Weights of a small mixture-of-experts language model, trained from scratch on English Wikipedia: vocabulary 8192, a softmax router.
Below are experts of layer 5 (counted from 0) of a mixture-of-experts language model. Rows are named router (the router's row for the expert), down (a neuron's output weights, with its number) and show model dimensions 0-127. Each number is 128 + 32 x the weight over its row's rms, rounded and kept within 0 to 255.
Before each expert's rows: "raises" lists some tokens whose logits its average output raises strongly, later layers aside; "comes before" lists some tokens at least twice as common just after its tokens as in all text. This comes from a sample of Wikipedia text that the model never trained on. Tokens count by the router's weight.

# expert 1
raises: "-", "|", "In"
comes before: "|", "-", "=", "The", "In", "1"
router [166 113 141  62 124 108 156 120  89 197 159 110 108  97 138 156 120 177 101 169 107 133 166 134 108 113 131 140 180 134 155 153 176  81 101 113 105 123 103 121 178  84 124 120 122 101  81 104 207 122 160 122  80 188 111 102 126 141 169 119  57 154 126  98 146 107 135  97 167 125 149 131 159 132  58  83 121 168  97 119 166 124 145 128 117 139 115 126 170  99 119 132 139 175 111 123  89 181 164  88 126 107 129 141 106 169 146 150 116 109 181 150  67 147 152 124  89 156  46 123 147 170 136  26 106 149 158 121]
down2 [133 137 145 116 149 175  66 106  79 123 159 182 175 119  94  96 126 145 126 150  64 144 112 139  81 124  57 153  75 146 111 157 116 163 110 158 127 149  29 162 164 143 158 154 114 144 130 112 141 164 100  85 126 109  81 132 154 136 136 133 106 104 124 142 143  69 158 149 119 161  96 163 118 178  69 117 160 105 142 104 114 121 143 131 104 102 143 105 108 150 132 202 126 101 125 117 103 155 104 127  97 111 112 121 116 134  71 121 165  58 149 109  85  99 129  99  70  94 125 174  88  84 103 184  81 178  87  65]
down3 [153 165 157 130 141 157  65 107 156 127 167 170 149 114 139 103 116 131 160 138 107 102 115 152 105 123 118  57 143  93 124 133 124 122 128  95 143 157 105  74  94 165 133 173  90 167 118 123  83  97 189 125 108 126 107  99 102 142 142  90 117 134  97 112 152 163 126 150 176 114  93 135 128 110  77 182 177 191 132 159 169 196 191 123  95  93 123 154 138 125 128 101 149 110  78 154 161  82 120  46 150  87 119 176 109 144 187  58 135 168 158  51 173 129 149 101 119 144 109 157 123 127 142 137 176 190 115 120]
down4 [ 95 147 180  57 176 126 175 131 113 114 172  87 185 204  98  73  94 131 149 126  88 147 171 188 163 155 141 107 164 143 122 148 114 105 175  96 160 155 127 106 162 105 119  83  87 110  86 120 142 131 123 181 115 154 133  92 135 152 185  73 171 134 123 101 120 153 154 122 167 143 131 138 109 132 212 133 114 183 138  96 125 132 102 149 102 150 111 148 142  79 120 144 193 123 157 118  94 117 163 147  88 102 182 146  77 107 126 185 118 103 124 123 144 106 157 114 152 151  99  91 154 140 172 105  65  68  97 130]
down5 [175 103  57 156 147  97 100  91 115 125  96 127  85 113 132 100  84 115 129 137 213 138 116 124 139 162 163  99 113 122 132  92 116 149 139 131 119 130 150 124 171 140 156 137  75 157  64 129 133  96 120 116 157 132 144 141 140  71 141 111  48 168 187  97 134  92 162  92 115 115 124 114 118 183 163  85 153 112 189 111  81 120  79 138  80 102 143 153 205 139 118  96  48 158 146  89 191 150 136 123 127  97  73  91 163 135 124 157 156 155 153 173 103 150 116 177 155 113 136 124 139 169 148  76 120 161 177 127]
down6 [116 131 123 108 158 120  76 136 150 151 144 122 143 155 116 119 116 109  75 113 103  98 103 113 151 150 156 151  95 105 132 146 162 112 155  92 127 155 172 132 143 145 101 110  66 120  69 188 110 149 136 116  76  68 108 140 158 122  87  84 141 136 147 116 134 139 191 139 203  50  92  56 103 135 146 117 187 135 111  87 125 172  61 100 160 186 106 126 147 143 114 169 108 145 176 109 129 177 135 109 163 137 119  91 106  82 161  90 115 149 102 146 166 119 106 162 129 210 110  43 127 114 111 109 149 179 168 112]
down7 [132 128 104  99 124 105 107  95 183 161  88 102  87 107 116 120 138 130 142 156 191 147  93 150 109  81 158 111 150 127 114 129 180 111 103  74 134 102  70 114  81 184  80 124 114  78  59  86 143  93 152 136 103 125 146 130 113  77 130  83 186 154 165  93 118 105  90 136 187 149 122  97 174 170 140 171 142 107  95 174 119 139 169 126 119 153 133 146 138  75 117  98 152 140 102 142  99  92 154 105 187 148 148 129 166 186 113 157 114 152 117 153 168 104 119  71 134 193 163 139 221 101 183 105 133 120 153 125]
down8 [180 144  69 143 105  98 134  89 101  97  62 135 146 187  80 126 131 102 133  91 137 145  79 106 123  79 162 108 130 123  81 101 112 123 139 188 169  62 187 157  74 200 171 111 169 140 208 103 111  93  86 120 177 138 143  95 123 136  93 189 130  90 117 124 122 134 121 137 123  73 129 102 105  88 146 129 118 124 132 119 130  68 144 102 198 121 185 105 113 131 110 195  99 111 134 162 141  85 143 131 106 140  77 139  84 119 128 141 155 122 126 160  69 175 129 134 154 104 150 166 150 128 107 158 139  91 128 157]
down9 [135 166  95 131 147 161  96 201 129 128 137  88 131  73 162  93  92  70 117 215  79  66 108 119 107 173 109  77 151 110  95 119 115 150 122  86 121 118  68 120 123 106 123 166 138 139 131  97  88 109 135 113 183 160 124 146 183 138 188 159 107 130 114 138 119  80 127 165 151 103 113  95 170 174 109 135 137 182 153  71 132 121 133 123 120  87 156 145 117  61 153 127 132  68  91  76 130 154  86 114 100 119 184 104 149 130 141 111  91 109 123  70 144 132 152 144  84 105 117  88 109  65 169 178 169 138 123 104]
down10 [173 160 112 110  81 136 177  90 122 181 107  90 107 126 109 113  97 105 180 140  89 144  74 126 171 125 159  70  77 127 171 153 147 140 130 170 110  44 108 121 148 175 155 123 131 177 142 136 109 101 109 132 103 107  74  87 111 114  96  68 117  87  83 158 149  80 118 168  97  96  96 138 180 187  88  93 108  95  68 108 173 178 150 136 155 102 152  76 159 127 105 163  85 108 174 126 146 118  96 139 123 115 169 102 145  97 129 131 112 101 102  74 151 115 122 124 116 127  93  56 143 165 112 156 110 175 129 155]
down11 [ 98 159 178 155 142 171 107 148 158 135  89 111 124 115 129 119 160 157 120  93 145 102 130  97 144 129 174 154  32  87 135 104 121 127 132 136 156 110  72  85 194 135 145 121 149 132  89 124  75  98 122 144  71 113 165 156 154 163  78 176 167  77 132 170  93 120 122  55 127  89 159 145 163 179 134 131 178 126  83  86  80 143 105 122 127 154 123 106 171 129  65  83  68  72 176 102 146 119 137 119 152 134  65 133 161 137 111 180 129 124 134  97 151 151 140 161  92 113 119  87 121 172 173  80 114 100 116 110]
down12 [103 123 127 174 135 134 142 122  98 105 115 152  96 126  76 142 124  93 103  92 196 180  85 159 139  98 152 111 194 106 137 121 117 160 162 128  86 124 127 167 138  76  62  99 173  77 121 109 131 152 193 143 105 166 156  76  98 159 164 180  90 110 113 126 137 189 107 156 171 189 124 145 103 125 128 142 148 147  77  54 157 189 182 102 126 109 107 142 157 119 122 130  76 168 134  93 152 181 119 104 156 150 147 142 105 171 153 173  97 140 134 192 116 129 168 108 113  95 147 160 179 127  92 151  90 164 110 118]
down13 [139 126 173 118  85 157 127 118 187 163 135 100 107 110 158 126 147 161  75 173 131 139  82  64 132 133 136 118 177 108 131 144 129 136 135 157 123 135 105  78  71  77 117 192 104 159  88 153 184 142 122 178  85  63 122 113 165 187 161 138 133  72 114 167 127 122 118 157 140 142 128 110 100 146 109 135 156 195  92  92 103 100 175  72 154 160  99 106 142 132 169 139 169 122 159  70 105 162 123 163 124 155 134 136 100 113 140 131 110 128 132  65 183 151  90 166  88 192 145 155 132 126 118 123  83 117 219 129]
down14 [128 112 151  63 155 153 141 162 146 194  90 173 110 137 131 102 182 176 172 122  99 103 155 114 155 119 152 123 143 174 151 179 107 124  90 137 107 128 158 126 184  95 149 144 113 122 152 145  95 134 169  89 198 132 130 143 127  78 210 108 165  99 129 127 158 136  86 121 144  49  79 114 160 146  88 144 137 192  68  92 105 128 123 177 155 110 134 112 120 148  94  85 141 118 119 144 131 141 182  90  76  82 107 152 173  83 125 110  61 131 133 185 140 133  78  83 147 126 152 163 116 112 140  88 104 129  83 145]
down15 [158 127 188 134 141 156 199 104 130 182 122 188  88 117 152 131 171 171 152 119 162  81 110 148 157  87 159 164 157 156 107 149  98 107 145  86 123  77 145  92 128 128 117 127 138  82  84  76 136 139 149 164  93 108 153  92 152 168 146 110  96 173 123 109 102 130 149  98 140 117 148 132  76 141  69 123  77 181 118 153  89 137 121 167 173 119 121 109  99 130 152  63 125 144 147 120  96 174 124 155 132  74 176  98  93 120 153 166 129  54 153 181  99 119 107 139 152  81 161 139  90 125 113  85 144 104 225 112]
down16 [150 120 106  90  64 126 156  85  94  92 153 188 131 113 122 147 104 107 101 154 136  95 116  76 143 121 168 147 142 112  86 113 112 102 136 156 124 127 153 151 141 169  31 148 129 102 104 109 155 128 146 140 136  75 206  89  94  97  60  92 151 104 110 151 149  97 132 145 164 103 134  84 134  75 179 181 126 122  98  64 135  89 105  81 129  76 149  97  97 117  74  81  96 155  71 131 141 122  61  96 128 152 140  80 126 147 115 141  81  89 104 156 114 143 125 134 103  69  98  93 163 120 127  89 137  87 103 154]
down17 [160 185 111  82 126  68 221 173 118 131 142 163  39 133 145 166  59 116 116 146 161 171 144 132 101 105 119 154 116 143 109 150 127 121 103 130 118 141  78  86  72 189 152 152 157  76 112 119 124 151 130 150 113  69 116 100 164 108 108 112  83 112 147  86 192  97 132  83 203  89 111 106 121  84  76  31 106 129 152 128  88 164 121 119  84 117 170 128  92 143 107 108 103 118  98 153 118 127 137 114 137 114 140  99 128 116 159 141 142 128 141 180 145 104 124 113 166 122 161 154 143 178 120 104 114  99  91 116]
down18 [148 112  57 108 100  80 185  98 112  79 135 117 189  87 164  52 127  90 120 142  87 140 170 135 105 140 132 172 167 168  95  84 156 146 147 133 118 126  82  96  79  92 130 108  72  83 101  95 158 120 133  91  69  53 130 150  85  93  95 135 144 112 176 162 125 119 160 151 125 156 139 101 138 101  84 156 105 149 194 147 154 159 104 136 114 141 193 117 138 144  85 126 122 102 137 152 146 172 112 115  98 122 189 169 112 108  66 120 125 152  92 110 121 143  63 170  60 131 154 158 113 115 108 135 131 124 123 140]

# expert 48
raises: ".", ",", "K", "C", "/", "A"
comes before: " |", ")", ".", ",", "-", "–"
router [159 147 124  87 166 119 133 106 127  96 132 119 112 148 100 172 174  92 122 112 102 108  67  99 106 161 130  61 125 132 159  82 145  98 148 173  98 151 142 110 103  59 127 122 100 130  80 157 170 115 152 123 134 158  92 117 198 206 143 111 188  87  87  85  95 118 133 123 116 158 106 135 105 163 136  99 142  51 106 158 157 201 145 127  91 122 109 161 154  94 131 126 130 125 141 145 170  67 129  79 101  84 123 188  95 135 114 110 128 108 134 134  88 124 163 104  97 214  66 164 162 178 131 123 101 113 151 137]
down12 [ 95 143 173  93  95 140  97  89 148  94 172 120 169  70  84 142 145 175 212  69 132 165 143 127 181 152 182 112  72 130 124 149 124 129 105 129 175 121 134 113 137 129 103 100 186 121 107 145 101 156 152 119 166  90 155 124 102 148  81  67 118 125  99 169 160 131 103 173 152  85 131 127  51 135  97 137 194 197 112 114  86 178 132 139 109  45 124 154  86 136  98 112  94 176 101 152 114 123 123 133 177 174 138 112 145 161 141 111 119 123 133 120  78 119  98 130 128 126 116 142 177 194 135 111 134 163 135 156]
down13 [ 70 136 127 137  79 170 153 131 123  93 137 109 107 105 159 158 178 109 158 180 104 187 146 174 145 154 129 157 128 161 148 117 191 111 121 135 127 162 115 113 166 198 147  74 159 107  60 136 137 151 138 175 136 116 141 139 130  98 127 118 123  97 108 125 104 175 145 134 123 143 197 113  88 154 119  82 122 150 163 179 173 203 165  79  91  71 124 109 191 111 162 120 122 157 162 104  90 120 146  61 150 127 108 103 105 118  84 139 173 202 129 130 114  96 144  82 153 127 169 130  77 187 107 121 112 130 139  86]
down14 [147 131 128  79 126 165 126  84  94 147 171 113 149  98 123 121 138 117 124 136 161 159 141  67 131 162 152  85  99  83 146  56  98 231  99 193 105 137 170 104 180  95 135 151 133 153 162 158 120  95 131 180 112 164 134  71 140 134 137 158 153 107 114  95 124  53 175 127  86 180 120 143 166 127 131  99 103 122 117  97 139 131 111 144 151 108  92 201  61 181  99 139 107 143 111 136 131 120 171 158 151 174 128 162 132 148  91 158 115 115 104 145  85 139 145 122 126  90  79  96 127 131 111  48  78 148 106  96]
down15 [146 104 153 132 172 184 116 198 208  98 102 143  72 135 164 153 129 112 101 139 118 148 143 155  80 161 138  66 100 153 123 108 129 112 115 152 104 133  49 117 133  79 170 107 155 183  88 156 145 123 137 150 129  92  83  99  69 118 134 155 160 127 118  80 119 140 171 131 110 118  84 112 179  45 131 103 181 139 158 171 153 157 144 112 100 109 109 129  65 124 133 137 115 101 116  97 165 152  89 133  75  99  84  62 119 154 110  86 139 130 125  72 148 131 132 112 110 107  95 139  93  98  83 179  88 154 137  88]
down16 [132 109 124 163 160 155 108  57 104 142  85  88 105 176 105  79 152 193 145 123  98 170 124 124 100  96 167  65 122 105 156 124 108 146 120  85 120 157 123 127 152 151  70 125 146 108  86  88 103 122 166 156  58 171 105 103 104 126 137 114 153  82 131  83  73 164 132 135 169 145  94 164 113 190 139 156 111 124 109 132 192  97  88  90 138 136  85 114 160 111  88  99 112  78 123  50 117  99 107 143 138  83 140 121 115 153 102 118 161 144 189 153  99 189 167 184  69 112 145 137 169 108 145 108 147 165 142 101]
down17 [109 160 138 178  96 116 139 127  55  96 140 123 137 145 124  76 169 111 169 118 122 160  93 115 101  93 153 105 132 113 119 105 143 129 128  87 188 184 100 153 136  80  98 138 133 142 137 148 144 115 122  99  64 146 146 110 133 117 112 141 140 173 141  92 122 120 123 120 151 104 158 151 151 148 198 108 107  89 179 133  72 164 179 156 105 127 120 204 155 141 176 159  95 100 179  41 109  95 119 135 145  68 172 176 111 181 161 113 108 119 164  92 112 155 159 116 145 117 162  97 133  61 120 184 149 119 210 103]
down18 [112 165 124 161 117 104 131 196 123 140 180 111 113 170 139  95 108 111  88 202 116 142 137  85  69 175 140  86 141 148 114 113 135 154 171 115 170 142 149 155 174 167 171  94 159 132  90 146 132 112 158 164 131 169  68 107 132  90  96 140 169 114 132 134 155 140 101  68  57 115 182 140 109 107 193 142 105  85 122 144 180  94 134  80 122  81 121 111 117 130 191  94 175 114 161 114 113 136 127 143 145 130 174 177  95 106 143 105  67 145 133 140 163 133 174 152 133  92 117 133 134 135 178  73 126 136  84 206]
down19 [113 175 128 120 147 161 103 143 102  95 119  78 132 171 142 106 120 136 123 140  85 104  82 117 103 159 137 148  85 130 112 157  83 136 171 165 135 115  98 107  77 115 100 147 144  99 136 113 111 104 194 202 136  92  38 157  54  94 165 176 133 161 156 141  74 180 120 145 145 134 112 108 139 137 174 131 116  95 122 125 111 143 114 146 186 138 188 144 134 165  77 171 108 154 128 169 141 119 108 157 152 117  98 168  48 118 146 122 195 180 133 103  92 210  92 153 141 121  89 130 116 165 150 118 170 136 123  91]
down20 [114 120  97 131 176 101 128 150 109 118 139 140 118 132 128  74 106 119 175 148 114 146 173 116 143 122  77 126 128  99  84 139 149  79  43 188 122 148 142 159 188 138 129 119  57 111 122 117  85 140 139 131 124 176 139 130  88  99 150 113 134  87  76 208 104  99 103  96  99 100 184  95 106 206 124 147 186 154 140 140 134 125 148 161 175 147  82  82 125 192 170 137 184  85 101 125 151  92  83 113 129 105 154 139  71 118 159 113 105 143 148 113 116 181 147 191 154 152 120 116 169 143 112 194 123 114 126 107]
down21 [102 119  92  86 149 105 125 157 107 124 116  84 115 106 140 125 104  96 137 137  83 147 100 122 117 127 128 146 174 172 168 165 106 100  69 203  91 129 116 145 101 157 123 178 118  93  58  83  99 145 174 131 118 115 123 146 119 110 134 121 140 139 137 141 133  93 127  89  85 153  70 176 171 190 144 127 103 107 148  77 176 141 179 134 119  82 132 101  95 116 145 150 164 146 204 164 143 103 134  92 149 141 183 144 159 161 200 206  65 122 138  81 146 132 129  99 109  53  81 164 115 168 146  99 101 139 115 142]
down22 [170 109 132 149 132 133 125 141 111  96 127 149 174 112  88 133  55 211 154 154 104  65 180 136 160 175 124 163 101 111 116 127 156 138 156 104 133 126 147 144 202 172 166 105 167 113 165 120 153 134 126 158 138  93 153 138  86 125 131 139 106 117  66 136 173  97  56 151 171 109 164 115 117 121 122  95 113 116 113 175 163 117 132  68 113 129 108 123 132 171 133  97 109  48 151 131 157 128 129 156 134 113 146 108 141 171  82 147 132 148 176  87 148 102 174 128 149  47 154 115 146 131  84  36 111 141 115 192]
down23 [107 156 136 119 165 135 231  90 116 140 110 155 129 150 168  95 119 130 137  61 136 129 119  86  74 156 137 131 145 171 117 166  98  98 145 167 146 131 127 159  98 153 140 109 101 151 142 122  70  88 131 125 101 125 168  43 183 108 170  70 121 146 127 104 130 107 151  97 153 124 106  89 111  76 121 131 199  97 168  89  84 189 101 178  81 153 155 182  59 185 152 115 165 101  90 167 124 139 123  78 129  80 120  87 117  97 172 126 100 129 112 149 156 134 109  85 100 130 103 156 117  97 100 141 125 127 143 104]
down24 [112  85 185 123  86 135  96 117 100 160 134 134 177 153 135 196 173 166 124 105  83 196  80 108 127  86 155 115  77 138 172 146 142 131 136 150 136 158 117 206 127 109  99 211 167  97 141 127 100 105 130 163 142 136 162  85 175 102 155 102 169 132 139 126 142 137 148 134 196 140 168 192 156 176 113 142 137  95  77 164 147 151  74 109 149  76 163 136 186 118 132 125  92 101  61 164 143 159  96 110  90 105 150  84 140 112 100 129 110 108 158 137  71 122 152  95 140 120 144 115 122  66 108 116 156 126 144 154]
down25 [108 158 117  89 175 161 134 173  56 165 123 146 183  96 157 195 121 198 177 143 148 182 184 126 134  74 127 125 113 123  81 120 128 122 161 145 162  81 111 132 151 151 128 184 126  43 133 134 112 148 135 109 118  94 174 120 115  93 103 123  35 100 195 105  92 141 149 132 197 158 115 123  84 144 155 172 135 130 102 165 130 127  98 157 161 126 106  92  97 115  80 153 153 139 128 113 146 124  82 132 168 152 141 125 181  87 174 103 129 148 170 106 168 107 137  83  97 116 157  83 105 111  98 133 130 113 114 129]
down26 [145 171 172 134 154 122 148  86 154 131 174  97 125  83 144  94 132  68 172 122 144 135 137 165 156  90 134 146 134 123 142 135 126 166 153 162 146 123 111  98  99 158 134 121 132 109 155 144 147 155 147 153 136 114 158 149  64 191 114  48  61 182 109 160 122  91  89  99 130  77 168 171 148 143 114 129 135 176  79 187 103 115 156 135  86 144 167  52 203  69 114 114  83 130  97  97 126 139  86 117 145 177 127 149 140 168 134  66 100  85 156 136 107  91 154 132 101 160 149  73 128 129 202 131 125 118 137 104]
down27 [144 165 172 116 143 101 105 184 143 175 133  95 140 117 132 114 178 176 130 130  56 114  97  90 110  93 145 141 136 137 103 151  70 143 113 136 113 184 150  57 127  82 134 181  71 115  94 108 103 134 107  79 150 160 168 123  89 174 150 166  82  69 126  52 155 145 100 103 119 140 131 107  38 161 120 194 124  87 146  79  96 138  57 141 119 104 174 102 120 181 119 123 117 124 183 172 124 164 120 115 114 116 147 115 119 139 145 138 135 111 104  99 113 150 117 160 102 112 111 166 103 181 105 158 141 150 158  82]
down28 [132 120 131 155 110  81 187  77  93 109 163 199  74 156 130  56 130  33 127 161 166 103 120 113 120 150  87  64 103 100 127 120 120 108 123 119 109 188 166 104 133  83  76 126  96 112 133 132 148 151 126 121 134 108 119 130 130 131 131 134 255 149 109 116  94 137 126 158 152 128  67  62 109 133  95 160 111  91 136 102 139 167 116 156  64 114 131 158 144 100  91 112 112 145 128 141 148 128 151 132  96 119 127 212 112  94  92 121 128  96 133 176 148  87 157 178  98 156 153 141 119 134 152 104 112 107 125 123]

# expert 25
raises: ".", "E", "O", "G", "L", "'"
comes before: "=", "L", ".", ")", "P", "S"
router [128  81 179 138 169 127  82 145 126  92 121  84 138 181 133 112 161 121 149  93 117 125 117 155 129  98 126 131 117  79 143  97 120  99 131 155  94 113 192 140 163  76 161 123 151 160 117 186 159 145 150 175 116 198  87  80 101 103 101 109 118  59  88  80 136  74 164 129 135 118 101 106  54 150 111 101 122 160 120 155 166 155 138 180 153  61  93 101 145  96  90 167 131  83 100 151  90 105 125  73 123 105 161 163  82 110  74 194 111  89 182 124 146 121 146 113 140 167  99 155 126 154 168 145 103 112 166 129]
down5 [143 139 192 123  73 152 122 155 142 123 108 132 104 187 127 140 119  88 121 156 148 137  93 128 115  87 130 107 108  80 131  61  80 159 104 111  85 116  83 160 173 168 133  95 139 102 118  69 157 118  96 120 131 147 111 138 151 114 172 134  81 121 140 150 126 161 148 179 149 102 133 128 118 126 169 108 131 161  39  77  59  78  96 111 104 167  99 141  90 151  69 116 160  89 119 122 161 163 187 113  83  98 145 183  64 207  81 134 118 141 110 153 131  79 141 171 159 198 131 106 137 123 136 142 117 117 108 110]
down6 [127 123 100 177 142  86  95 122 139 149 112 152 129 100 157 137 155  53 162 197  91 199  94 149 119 101  66 117 130 121 117 105 210 141 110 126 150 186 111 169 144 116 155 112 127 129 112 168  96 107 136  87 184 137  98 114 133 103 122  77 141 106 130 152 170 190 126 147 127  61  87 155  82 124  98 124 137 157 116 140 176 137 128 143  93 154 159  85 167 109 106 118 121  69 162 136 147 107  91 146 141 145 152 154  94  94 139 101 147 106 134 188 181 197 151  58 177 139 111 149 141 134 101 162 158 170 182 126]
down7 [124 136 183 120 105 136 161 176 109 154 125  93 153 161 143 175 123 148 124 146 118 105 122  13 125 160 147 148 122 118 128 176  70 114 111 105 151 156 109 165 133 138  78 165 145  83 129 146 136 140 173  74 116 119 153 101  72  89 122  79 108 203 123 152 144 163  99 134 158 119 132 172 120 164 112 176 107 129  57 132 109  92 161 121 130  80 130 178  83 108 165 102 133 116 144 148 181 224 116 110  96 125 114 114 126 183 137 108  80 140 163 163 125  81 104 183 122  93 133  83 139 115 160 117 181 109 142 148]
down8 [170 147 128 100 157 151 138 124  80 173 184 138 138  96  96 120 139 141 215 113 100 104 128 118 154 131 103 124 122 133 129 111 128  81  86 131 126 176  28 167 115 134 114 159  97 105 112 144 106 108 174  99 105  55 105 179 149 126 131 183 123 124 138 132 112 164 131 133  82 107 104 122  94 149 140 124 192  88 154 140 154 107 125 142 121  38  98 171 114 192 149 103 211 175 188  82  72 127 152 123 124  89 132 102 162  52 148 137 117 107 152 140 132 126 178 147 161 101 125 139 128 144  81 134 148 125 132 143]
down9 [104 152 118 176  82 163 132 105 109 164 106  89 145 136 109 159 158 117 130 168  84 113 139 154 159 160  95 129 168 155  77 123 160 159 104 105 130  73 127  79 108 163 150 173 140 176  94  71 104 112 141  70 110 139  81 114 101 155  41 135 138 104 109 187 194 143  96 172  88 133 112 132 175 155  71 155  86 104 167 106 143 128 160 157 127 171 146 139 114 180 136 150 151 102  83  84 124 170 120 131  96  86 115  82  92 142  55 130 141 110 116 101 149 157  83 153 126 148 124 108 137 142  98 206 113 127  98 177]
down10 [104 106 133 129 140 109 115  96 171 102 137  81 134  72  88 136 181 111 118 112 139 138 135 165 154 124 140 182 191 160 119  75 162 144 173 160 118 132 149 162 153 168 131  80 173 101 133 102 140 107 130 137 125 138 134 155 116  77 168 149 124 135 135 119 131 105 119 148 133 157 106 134 112 116 174  79 120 171 162 130 121 189 139 134 150 121  56 205  79 140 123 198 213 126 127 133 120  96  89 114  67 114 112 144  73  91  37 127 125 120 152  84  94 151  90 112  84 122 104 165 126 120 172 209 115 126 170 113]
down11 [101 178  93 161 140  77  91 124 138 135 166 152 195 150  94  78  73 131 148 113 152 141  94 169 119 145  97 180 106 134 175  94 145 138 145 188 132  74 146 166 198 125  97 125  77 188 137 135 164 144  93 126 161 152 132 134 108 156 155 161 131 117  71 127 189 149 148  78 132 117 164 113 131 142 157 147 126 133 121 132 105 128 123  78  59 131 150 123 100 135 138 130  97 128 152 103  60 186 146 119 176 157  51 133 179 142 160 147 128 131 191 126 138  74 110 184 108 129 142 124 138 148 104 135 172 201 131 108]
down12 [179  98 122 116  94 151 181 154  88 142 168 121 165 134  82 119 111 151  85  97  87 150 171 149  67 125 141 128 116 124 161  95  97 156 193  27 133 168 140 133 180 148 133 151 133 155 153  96 149 169 114 115 130 132  71 114 187 177 163 193 102 130 134 146 127 127 164 123 157 144 179 126  89 160 147 145 153 146 117 223  90 140 116 134 120 149 112  65 105  81  97 130 202  92 122 127 117 184 124 127 145  78 139 121 126 131 157  97  90 145 129 122 136 191 155 146 161 141 163 154 110 143 117 132  69 121 111  98]
down13 [ 76 121 160  93 168 123 112 139  65 113 155 121 104 103  93  73 100 123 100 137 128 164 154 129 128 135  77 183  80  97 149 130 150  96 118 135 149 128 160 109 118 139 112 136 140 195 176 100 140 103 117 223 129  85  90 123 131 118 125 147 149 113 127  86 158 161  64 174 143 118 105  79 103 113 143 115  86 150 108 159 168 126  64 113 163  76 101 170 195 172 147 116  72 113  88 152 102 151  70 150 120 148 145 170 115  67  99 112  87 110 156 109 105 150  86 152 176  90 127 154 173 145 170 121 157  89  89 106]
down14 [178 151 125 114 194 130 154 130  94 132 104 139  89 123 147 116  90 126 113 141 150 146 155 111 160 139 189 141 148  71  94 171 187 103 142 128 135 147 104 134 157 151 123  81 172 133  83  61 119 177 104 145 129 139  99 140 208 121 159 147 135 164  79 110 191 162 107 150  92 128 108 128  66 179 141 111 157 116 130  64  75 124 162 101 122 145 103 121 130 195 135 114 120  81 152 147  71  86 179  92 164  97  97 154 144 157  96  87  76 140 131 181 105 114  88  47 142 166 129 137 136 163 146 106 103 121 145 151]
down15 [145 146 109 125 168 121 126 157 142  95 148 122 105 135 156 126 128 146 124 201 129 195 122 118 117 118 127 136 152 114 136 124  67  99  65 190 114  69 110  89  72 136 178  95 113 141 110 112 206 110  89 139 148 135 125 110  98 108 115 102  95 142 105 131 122 169 151 124 157 111  73  99 143  78 139 129 131 147 164  88 198 138  93 159 107 110 130 129 135 150 136 162 119 176 125 148 124 135 125 155  89 173 144 142 213  95 114 140 110 166  90  59 139 103  81 126 121 139 139 188 175 131 255 140 104 153 128 141]
down16 [140 119  92 127 155  73 145 163 123 196  64 158 150 173  96 103 135  97 109 151 149 101  98 188  93 119  84  84 180 157 131 105 180  81 182 123 126 173 150 103 135 136 131 117 122  96 111 103 115 175 137 175  78 114  85 170  95 180 157 152 100 149 126 139 129 104 108 167 157  82  91 172 104 179 102 131 118 140  44 143  93 131 101 175 166  90 168 165 155 169 127 151 144 129 114 141 136 140 102 119 183 115 150  78 109 148  49 175 104 148  88 138 146 118 124  95 115 112 147  89  82 110 173 132 149 107 151 109]
down17 [143 166 166  83 118 190 115 131 159 172 125 143  63 126  93 120 140 112 114 138 175  87 116 107  97 170 116  89  87 158  78 128 116 166 156 159 197 163 214 123  85 105 144 165  25 113 121 103 120  99  99 120 139  94 125 158 132 142 129 126 242 123 120 137 165 143  78 113 167 131  92 151  80 169 131 186  93 133 148 146 122 123 139 120 129 163 124 138 148 158 131  99 143 141 152  80  81 151 119 159 106 104 134 170 152  91 136  52 152 109 149  80 156 146 136 141 106 185 104 123 122 126 131 148 111 128 113 128]
down18 [ 97 191 183 129  93 139 154 159 125 152 151 103  94 139 131 174 159 175 147 107  73 152 103 188 151  79 120 172 100 148 135 190 141 127 115 167 107  99 133  72 129 176  79 177 153 126 151 126 169  60  88 160 115  79  99 129  88 140 185  60 135 100  95 135  99 127 124 117 190 115 164 131 158  75  99  88 138 124 127  64  99 129 149  74 136 123 126 108 125 127 134 117 118 142  70 148 114 168 111 114 146 107 102 130  87  97  97 100 141  81 110 135 157  98 154 133 167 164 111 141  60 125  60 165 163 151 134 116]
down19 [133  39 142  86 139 152 109 110 159 101  92 145  73 100  71 137 149 113  96 103 145  47 124 139  91 206  94 133  38 155 101  62 193 149 187 135 161 129 147 169 138 168 119 155 168 107 116 157 144 129 110 131 137 157 120 114  91 123  97 143 137 133 136 122 119 151 103 101 169 106 129 109  83 140 160 170 172 149 106 134  98 131 108 120 172 188  78 183 138 134 152 121  74  47 102 141 106 105 114  85 135 105  89 135 177 185 131 132 116 103 175  84 134 131 141 113 136 164 125 127 130 118 128 117 103 126 164 107]
down20 [ 82 112 121 178 191 139 144 144 108 114 133 131 116 145 138 172 121 126  86 178 142 119 112 100  80 160 155 108  86 104 175  66  83  86  98 135 140 151 153  98 182 128  93 172 119 115 134  95 160 129 156  85 130 200 107  96 117 115 149 128 195 145  97  61 101 188 135 156 115 171 189 155 129 157 153  78 114 133  98 162 106  52 142 116  94 136 141 172  96 159 104  87 143 111 143 100 144  69 177  80 135 118 155 109 132 195  96 144 159 118 162 131 134 147 134 112 147 132 131 108 107 167 128 128 108 142  75  51]
down21 [ 86 115 139 151 149  98 162 124 137 146  94 131 190  80 183  52  99 123  92 178 106 121 149  84 115 191  89  81 109 142 120 156  90 124 133 133 157 143  96 105 159 146 165  90 121 109 137 167 167 137 196 121 138 109 126 129 142 115 182 158  86 158  83 107 183 130  95 119 110  92 141  72  84 126  71 154 129 134 124  81  98 185 136 136 138 101 152 139 198 139  65 119 161 142 151 150 139 113 127 119 114  97 148 166 151 113 125 135  71 172 190 155  96 105 113 191 110 135  97  63 149  85 142 118  89  95 152  99]